config = dict(
    n_layer=12,
    d_model=160,
    n_experts=16,
    experts_per_token=1,
    d_expert=320,
    d_shared_expert=0,
    activation='geglu',
    moe_layers=[0, 1, 2, 3, 4, 5, 6, 7, 8, 9, 10, 11],
    router_score='softmax',
    normalize_top_k=False,
    routed_scale=7.29,
    balance_loss=0.00211,
    balance_bias=False,
    router_z_loss=0.0001,
    router_bias=True,
    init_std_router=0.0234,
    lr_router=0.000993,
    n_head=2,
    n_kv_head=1,
    head_dim=64,
    vocab_size=12219,
    norm='rmsnorm',
    norm_place='pre',
    norm_eps=1e-05,
    positions='rope',
    rope_base=10000.0,
    rope_fraction=1.0,
    qk_norm=False,
    attn_scale=0.125,
    tie_embeddings=True,
    parallel_block=False,
    init='uniform',
    init_std_qkv=0.0372,
    init_std_o=0.0,
    init_std_up=0.0372,
    init_std_down=0.0,
    optimizer='muon_variant',
    lr=0.0125,
    beta1=0.9,
    weight_decay=0.012,
    lr_head=0.00791,
    grad_clip=2.0,
    warmup_steps=200,
    schedule='wsd',
    decay_fraction=0.9,
    decay_shape='linear',
    final_lr_fraction=0.0,
    batch_tokens=65536,
    seq_len=1024,
    doc_mask=True,
    train_tokens=374900000,
    steps=5721,
    dataset='wikipedia_en',
)
Below are experts of layer 2 (counted from 0) of a mixture-of-experts language model. Rows are named router (the router's row for the expert), gate (a neuron's input weights, with its number), up (a neuron's input weights, with its number) and show model dimensions 0-159. Each number is 128 + 24 x the weight over its row's rms, rounded and kept within 0 to 255. Numbers have three digits each.
After each expert's rows: a language model's description of what the expert responds to. This comes from a sample of Wikipedia text that the model never trained on.

# expert 5
router:128179111130137161115122121153150176116105140116119109110111080183118087130143111110128121137120103146105151136160121123088183119112120119144129144127099157145175112096130091167120133084080076164175154124074128127180092125128136134153142151100172078128157130084121166120093109124130173108082125095160106154099138142128168120130126156145114125138126131135155116134099095138108109167124098134119122112131155113129129123124130148131153123125100109138122146141123125183103125110115128
gate3:099073155144128124162117121141150122127101119129112149130156183161104121133120144120153068097115130159114130135133081136110148145179109157136117113073109113138164080140110155137126174141143129126131112111126154105121136130141126123151121155124118131120112129129070121077171087161115112143115143147120146132133108126145125136106142142140116139111121142172085129160129097131113144196163138150117104148136141070094142133086099102147090140146134129133071144138144182106107111159123105
up3:196101191142122102152142177149141144112124097086123139146111121163114117078134105100108095154154170110114127151162127127097122130142118118125146146123101127149140128109090113155105137143166156147109092119128116140126142134131156123069148109143130162123137163090119130110156092130106121122124148136121109098174169130070148145124144123105138127114140121149124118129143121181106200142116104092110093121120104174110119082128113134121088132124137117114168133133145138097115094092147108
What it handles: Pipe separators in wiki tables and after coordinates, plus Roman numerals and capital I or A, such as II, III, IAS, "|".

# expert 15
router:079182113146115172123128127135134127104125160111135131153060092151108111102134096121137116156107115112152127155126130124079154130078141110134125156106076127117186108139112084140142096087076108135158118128098134104143080125120169096156171148100137078152114114077130144143107143109120115130131091085146109130130143148130135115158114153099129117145159093150098137113106139172127106121128111136145135107117132115133171124107117139147131157136140107149081125166126129134111142087108132
gate3:083147115152111154119104121145132132132132121113128103145104082120124133116165108071094149146155127147150119089118140149121147167082140067163131119117136121129130120092158133168161085107122099153103112144098122129186093130125125140109076123091125128139147128101160169145188136137124089136130074133101095152116144097131116110110145157120150138096165112126125132108137139119114115178129125138133118128140160142148154123138121179181096122120139118095125164169162102104115133110158134
up3:112117091154097108110090146159133169085111113132157095132148105129143089114116098120115168131171133112130122096117135110118112138142145161147127107140141124133125107148121115152135154134091102097097117154129130152145108146066148144142103135149174142118188078130143165107144120133101113151141117110115087107147143098140108129103107168089152116169152132111142104117107094127107081143182129122186125127139129120164150109138115155131129135117162153101098159159097101111078169135127155
What it handles: Degree signs, percent signs and compass letters N, W, E in coordinates and tables, plus "r" inside Slavic or Turkish names like Kop-r-ivnica.

# expert 8
router:095149129127133134112152135141159168098136143150119115115098093151117105112148102089131131178112118127118163153141127148060145139127140145162112154120084122153165101091124107152131137123086094145168152141083142126150097137136152084139160147105168091124156103067086158117095149087138155099087111105162087125124145126116144131169105164136134120118143134157132109131120072145118105144127103122126134093149124118112130120109127120107183136127151095162117136174135154129122136135113120
gate17:086112153093126119131079137112106190144162127131122120138147122140155118174143091124108135135117092102125135122129140120134115151075112108130126113120163117138150110119156131160114126076147119134152097126109166138131107118125122140114116112123098102169175128156131122114108108135126133124156117170147092049127136165160124154121174126100121120112144138133112125097096139149155160137141080105098153164121103154125156121110106138153107092152154201140175119144123100159101110110102154
up17:163111150166127120091113161084130122096129084147131124134151102140139129124154089088111177110126072126146099089101152111142104170128116162145129136162111117132124114111126143158135132131078111113131147087130090105139128130108145148205148133124122101105140093127166136113144111144130136145123109153125142130148134067094176105116117122129119118154105132138148155138090125096102117088124116118108165138073132129124145111131080124125157060118114130109113084140155152103149126165124127
What it handles: Sentence-final periods, of and in after nouns, and digits and spaces in tables and scientific or chemical text.

# expert 9
router:169137150118171112120103115149139128101134144143115125085079094146139085134104089061129143112133132100094177146173131123086125126110149104152076114124123135096162104132145099169105122100130113145145146147118157088133121101126147146137141112110156083141102115133143162114130132086134103104060093137125146134129140123166140109159140161132111148111140147162136125081151108170097140164118086141123137128138155168123095115104140135144130103142100109106111136131115172116144105110093128
gate3:146091144110145094118108140146126147152119144117113100100123109132179122113121148145110131185116138129104136109136125126113123138122110138139144142140130198087142093129135124168142156137107134128118130179150152099183162141157083115090157106107156107112141158104127151136126095127122113142148086128150127148126104111140132119101114117114075125129146074113128145114102124139133157175163148108146091138148101128114092164108102160191129080158126121149142162080129170123144122082097127
up3:138118111093135137129126149113150083118113086121128145129174141182160141160112097166139149141129165122135135172160110134129101092117082139168106131164148121090145131157119099136126106136125141145136151084157119087183122141145119103105130148185151144118134108136102128165119098122116127111096131136088091134126178100145109153113100140130133095125111143132129164138135119126129111129104161145128098088151104105141135120144159107177216126141115118099116125133146126108087104128087129
What it handles: Fragments following p or P, like fl-op, encephal-op-athy, p-illars, p-ennant; also she, later, On, and pieces ending place names.

# expert 11
router:095170134130119139104140134138126145106147147139108122092090094180102072107130099097114150166123118123118153140168130160055143129116167140114129161130101126151153106082132129147144125110075104118160130135075119123145110146146133095116161132090165096134139126079110168119082136127119166108079124087159092142109128130123151118139108168123117107108135109161118102113104098160120128141124131089134135081139125113107157105097133121125162143127118100153112135172128153152123117117111115
gate3:099154138138124138119105106153139123105145123137099110114122118140128119156143130108071094099101145127146104140120155109072143124125122104158104134096115149148176126146104107119109091121066102189110109093128137126130147114177118123129134138149145089178123140120126062153106092166110129134123131093143154100135122104117126209121098142139151136129108113188150135117104118143127109138140125120113124109140140121132134108137130109152124124137125174137089114129176192130096163168126103
up3:090115139133112112139150132132113125078161135090205104117099113121122050122108169106105122138119124108164095148120113106078123118120136155146155132156149115129122113162167117095103134120093113135122088114126128150121127103158115139143143163113107099140103121127154072118151118137108111140156111130134138104147118118136156203132099137122174172110120111147136133156072099159121094104149116164105163089117122108117153135104154112122099142118129154159121142105142159124097103126124137
What it handles: First token of a table cell or name after a pipe or semicolon, often capitals like Q, X, Z, Al in Chinese names; also spaces before numbers.

# expert 14
router:139173155152119148125110143117100146127130136187094125117089132169115120157132104102126081117105119150140150137142131100101140137083111124153149153108124156123154123149146096159124171115102108166201135102098153115141145136079154130133141119139137069145096149133111149116138116093101158120124110152148104141101133149157130147180122173106170155127120122170136154123101106119147124119132076167129147123123109123146126090102128161093123082147123087141149138163146103151095122129141122
gate0:145176119117126136091131086115112144164159085112119127150131137100174138170148135131147121130145068157143146133129107154143137161097133176159091091102127126094176118120125104113168111147132106132143124103138144111163143095116180132176117131092095115121120095127132166133111115116092130117119098145095137117104088098133089106138147159149121104161123117162105144118135147079108098170104105105111112112157129080123137120124111136116161138137163080090116094149144116121141100127146104
up0:140094134114164113142136138166150095106175106124110150151131162134148141143126102124139126111134115146104144140146133193171117106098106171187149121068163148101156113121112157106158162109133070151088126058145138113146144095121146085158148129130134129133158122121126122158146148093126119151132107145161158158134085117072117117131150118151135140152139091161139111134136163128124120143104103154122104140134120099148126130122121148142125120105177079100095129089127110158125143134139117
What it handles: Word-ending pieces after short onsets, such as st-ark, h-iding, Tapi-ola, undisput-ed, and suffixes like -ers and -ley.

# expert 10
router:117132124101161141105118122135129178121139113171147157095099074158138111115105109140131111145143141147113179163165131129106155111121119149111125104121128141142156149156131121150134122096127089130142125121088122124195090150161113131128180109133146088141151113074058146114075153051091115106102142105147103131102133160154123128128096135124122109133107155152137164127124084160134109155127128125132109085157133130139126137092120131140095134140130127143113143149166132127089134101155133
gate3:135114161128152109113130098110157136154130168094147135141154126112116103111147149122148123159123127139187142106094078137166159118085109135147127160155156168150136149118094152150143133130112145101149149158142120155126095129146126129126148137144177094122122112101122132185087117088086150094138143118085155131121166104173160142162116100150122097174082113111113144151126136118124134123138130191125146124094102106119138146107139122138139168141146162148108132141166154096138107176100144
up3:161090149127083095144114150110125176106111118138099120152122121126197151126099137119081135152138167135116181113153158124095111080108112131145131136146128137127133154097153137100149122105154120156086172114155143122116138109132140113124091119140159124132136138117189114114144116159136148121168137132115117146110153098167175134130124085092165200122135123163085136140119118096100157120101137086146134128148133114100179121154114150088125154131111127132137151148119144096128162100122121
What it handles: Opening parentheses, dashes, colons, pipes and line breaks starting list entries, infobox fields and taxonomy lines, as in "Authority: (".

# expert 12
router:107124133130133118119157108141154134113142111188117109150039113158102086118156115097115103140103132137090134128128140098098157124099166152115114140090090130097179089118126116146111108124073092151139179159116103140160097142144127141111166137093174100138142095126112155152102139113126136117141158090120099149137114133163143147161127133126119104115177172113149149111113094153132130148143116088117135136149096111141141130083115101142141113119150104143125097152097135114135127103130094
gate0:129144142129154140131135115074166172065138133139150080129092145117118129092122145125135113157105136137115160135115134124140096130068129160089137164095146136164153115110114095151145135116131126067138157115159105160166096142099103143082118098116170128175141155154144139138083163152116159119119165143125109096123134143123126137139118171173135082117073153120113111118107132131119128087111116126146102123124153131110125134161125122121084117097144116099113126154155092094133106125132099
up0:170120089138116093126162110161085103180092141131124161125151123129152112152134112136168148122158113104146103116136132128110156137176160143188132133164146132102118129118136135151125093136137138181121153148113145099096156171151150130144158161147087116074133130109139164113120078101142133132148108104155151138169133116152104100128149111097110159123158107144132123124114137151099156174137132111120132090119112109137113115138120128161163180152107107135123167122097196112107133145136143
What it handles: Word-start stems and common nouns after articles or possessives, such as con-, ev-, adm-, first, second, album, election.

# expert 0
router:118134128157092128100097109113129182119121113163148124114077075181147121111102129103115126135111152130136149134113160157123140112087143123105148139131128125159180128144138135154141118128120089121148194110097172133131097128113137155118145112092120106135141113100142155123095137081114161109110114132174137139157128163119116153114123165137112120173180111143138157150072104157152120157132115131132130082176143096170137090143125136155163100106149099154111105153124126160134134118101115
gate3:142118134150100130153123134125167140159156158142123142068161155142127148111152116134144109175136159127117130166121144148132124119114184109088123115099099134138103113143107130127125142141141120112122122167171145156103111091106091154132136149116111114136132150092097148123146129140066123065117118091158141138140141195147172127105157129151127132147092136173146170126135116116132167164145149145142109135150105096123083108107178142114121136158102077141131149124168117123162130129158157
up3:114151189139160141092103128151113095122138147120141080136121103162131102104132103093092137105139090186185153134105142116175111152128125118148117126168134106140130092125115156099094080148162122126127122110115136145095138152124126142166136113154132119132123096115118169109136140127136128134133090143173160147129136155108099121139161117165105142128155108145132075119127119184109133081103125112126113155115119135117128110099092145125145087126176155150148084160126161150089146111104096
What it handles: Word-opening capital letters of names and places, such as B(aku), S, M, plus the word as in "plays as a striker".

# expert 6
router:147118113112119142101161136149185116117099130142142123084113094155113091090127135088115147146162098092136146140130134098115144152113145126111140132104107173175132110134146106169119115134125085174198171136110133105189092105118134110112126133076122110157126079097103119091105147145124116128117118145125110133127108121145114152127139159146165135119163115106147153138152077120135146164148124130156137106181109098157139108114101125107135116102119065115134136148104110128095108128153142
gate0:127104140151168114137130113152164134057123144172154102114135126149162119141111136086124121111137174179163121107139105092164121128110139145133145119161133145124151108092103098120153110124136153157126146103112133145146143155127138132153124144097117145129112159107132146139145142084121123175140094118098158122174056125123087096129193136136072114156128118163143109149108090138106129159144147106145168157129094129127132098157108094133171106116151143114170154114128133109149131124144117
up0:106118101139101143136094118174127134115087130149125130059110150113147131120130109106136146112147135151129179117100133135150172147116111143143154112170144134143142099090105079103121113118152150123110153133149106137140103105103136137120105174148144141112143149133107121092148115093125129143153137135115139134094056147126112108116167145156115060142132100162134149115135136140133098147134121119157138146213142082117140120152100113177155110108149148131138117101169115100174126114144098
What it handles: Suffixes such as -atic, -ized, -ably and -ly, plus adjectives and participles like used, built, other, based, often after was or a.

# expert 7
router:118111126162154110117120136128158108091133116136131160099062102178077125121159108138095137160123118118129139144156145151103158148087136126127130155124131146157157115115146125181106169116140089140137174111121161101176125116118131109142133108087124143093157096147126133163112160094105158143123129143159094155105140153137115166154115181124127147138108129098131111093130111160095161140122100172158124106174141130178148103087130129116151105115135093132118152158130158111157153128142106
gate0:136140124114084147128146163135103091132159107084124140131093112132116139103102130123107085141117117120104129138095162077098139142111128128107107109130143145101136086187109085178133148099131130124189116153109122113131113157134119111144102089139134144066112118146132141149105148153150156143133122106119102143088154142129108172113080154105104096120125084103139153141128120145150119088140111124115118138158058118173170107099114103098140165127132122131122114143124129118081106125090120
up0:126122098105135140119153148178171134075101091154124167129097127139096148138150112106115135125128143136132123150124133130145169144116115152108095104123144112172133167141121124172108142088123086104167141089166110123152125085093117125112123125187160150132112121125123136093108089113145116136155099135127082107135094123144121165123119155160158088133092086129128108162068122136114115109110126114098087126114137130101163152120070147097160153162163116136139107127125142105137104153130105
What it handles: Syllable pieces in the middle of words and names, such as inter-rup-ted, F-idel-ity, Hol-oca-ust; also month names like March, September.

# expert 1
router:108152124085086152151166127159145145094149141137135138110109091178118121121103110128152129117117069149153177154100156140132132146129122126128105108073108162125148091145131120149089127097094069137171146107135124119135120139137152127108173127104143112140144093070105107087092135150132171100095117132157132132121137156137157123153155144120097139125160137140104107121100089165115128134157092165112157119146130140105146128115141119118090144124162086148150149170112166142122115110109156
gate3:134155134111111188130153154123106095141089153155119081108114150119136144098086149147123157139173082175128154122130144117160135162113120163160139149130128171151121119152117136118135139133077098124148130160141118155170119151077115126161116147123071080172136106115123112122147162103088130104109143147113149157124137128150096124175103107142133146142166095153095146103094092117142158142127139141130136121164124121154126111148124109107095115163155144129125150124127133135071160141149100
up3:085130164135117126163127121130205134115142099143113122107107142131085134113117160110058095128170140125121140110114154144128151155142172107151128120122124070129132163162130161109125120129143142095125131144110115097137155116116108133145123104132088129103129132128082125136146123132127078156122109118118153129152117145122112162131141161087116113065071152109127135133161133130144061146169133134129100142121132141120123143128107134138153157089051086101117125164122120163134117144146115
What it handles: Prepositions after verbs and participles, especially "by" in passives and succession boxes, plus from, with, to; also digits in dates.